config.toml
experts_per_token = 1
norm_place = "pre"
init_std_up = 0.0268
seq_len = 1024
Below are experts of layer 2 (counted from 0) of a mixture-of-experts language model. Rows are named down (a neuron's output weights, with its number) and show model dimensions 32-63. Each number is 500 + 40 x the weight over its row's rms, rounded and kept within 0 to 999. Numbers have three digits each.
Before each expert's rows: "raises" lists some tokens whose logits its average output raises strongly, later layers aside. This comes from a sample of Wikipedia text that the model never trained on.

# expert 9
raises: " the", " a", " an", " ", " all", " front"
down5:498515453594546527461532517502552474465504518564461412467561523463417521541508537450515560510502
down6:513555513545581513549494551485538492513451505461528513516478540514516456491426514544444525559483

# expert 31
raises: " same", " first", " last", " ", " latter"
down5:492479486614536484478535498497460552511466476480454497464480543502506537427479502529490540525493
down6:502524493438508482512482498492536470470505527559551495514523544526538512461452501449482444475576

# expert 17
raises: " The", "\n", " |", " ", " the"
down0:556517521523541491481537530589519461493512576493536471513489541496438506468469486497484578423459
down1:417512483551507460539560464542493561518476513505459504535468547506497468508436449456449557552534

# expert 16
raises: " according", " she", " following", " in", " during", " they"
down5:474502474528511508419514446510453459490545553503523500559504543507521500471468498410479531481520
down6:558511512522510458539627535482460531453493494467502536564531434577520553490417497451478542474480

# expert 0
raises: " \"", "-", ",", " and", " the", " ("
down5:528446455564412525563538434542488483566514482557478486527403451502495408565540485522575474430485
down6:524486490596553558517499523506494468493529480507445505500573432496465522511479486508514504480498

# expert 26
raises: " the", " her", " his", " all", " their", " both"
down5:437541493557544557484516540590546615572502527484551489469548495562476523516531543500520485522491
down6:436505433471523475420545451502518558490488531589519507477535568491481496456502452414495557449485

# expert 19
raises: " the", " a", " some"
down5:390492479578469493459452528474493533533476489524491531480489519509478496484531485439491404586444
down6:435509475498530412445492512543565590512449459542477533515517582462459547491488509486550488511528

# expert 10
raises: ".", "″", "ing"
down0:484511488500471460496474540494596562518437510537437477436514490528540493408514471531477507512519
down1:454543529511442622522533518518445515515496518551505594466510424501520467555498473513420470544536

# expert 22
raises: " ", "\n", " \""
down0:462475474444543503507392494523484538504526476436532495498505570543584557474441532512505501463513
down1:495584444504503476467518497434464478511518456554470501510546528582532516439560508451500474523552

# expert 2
raises: " small", " few", " number", " non"
down0:484455529513538533439522508518513504538507478476584518487497503532508462606422510495587454494470
down1:484450512458514475443495453540496466514444436455434503509508524466435536532543511556482479461509

# expert 18
raises: " the", " a", " its", " both", " more", " two"
down0:577459529464571471459468462534462475477526517534508480549532538539521512471450529463538512479416
down1:467573486471537530523481544524517461493509482564466513524447493532496536502494435519524517539520

# expert 4
raises: " the", " its", " his", " these", " which", " their"
down0:570501537476468496466547516512455449500534453557517485523449600514469521388476525534467480485501
down1:493507440534462521534545523513538469541486486502466511525399506456503503501510531558519490505503

# expert 29
raises: " the", " a", " "
down5:514440471508481471440551430599516518463466532486515466499538496503533475451483502430479528456467
down6:534538503433509500505502516473460458520557528508505474522484479492438496433472473514474474547523

# expert 7
raises: " by", " campaign", " of", " in", " as", " most"
down0:494457499555506469495550508460441470513550526551502523497575491490510470522505517454535499490526
down1:557508483530441541491504483417428472484511557516540564520484558544469475511551481492507524547494

# expert 28
raises: "res", "re", "t"
down0:554508500480457553475594454531442487567443510523482462522437505507468498396495454455463484458512
down1:491481523499460491476482561526510435520451499536488539431511496557485512503570446519557508534521

# expert 12
raises: " a", " also", " not", " an", " set", " "
down5:513542482538518526502471540478477544490558474432514477521453442453474470527461544485546518500494
down6:508480540440483512462556609510442469450520445561506508535600457459549481524520451486466519491513

# expert 11
raises: " the", " some", " most", " many", " a", " no"
down5:480536500533548540469433483532473437463479557491525547504516498480512521510550491463492570533459
down6:470501488441479444495479555516537490480537494526447504442475475495439478496509500509558441487568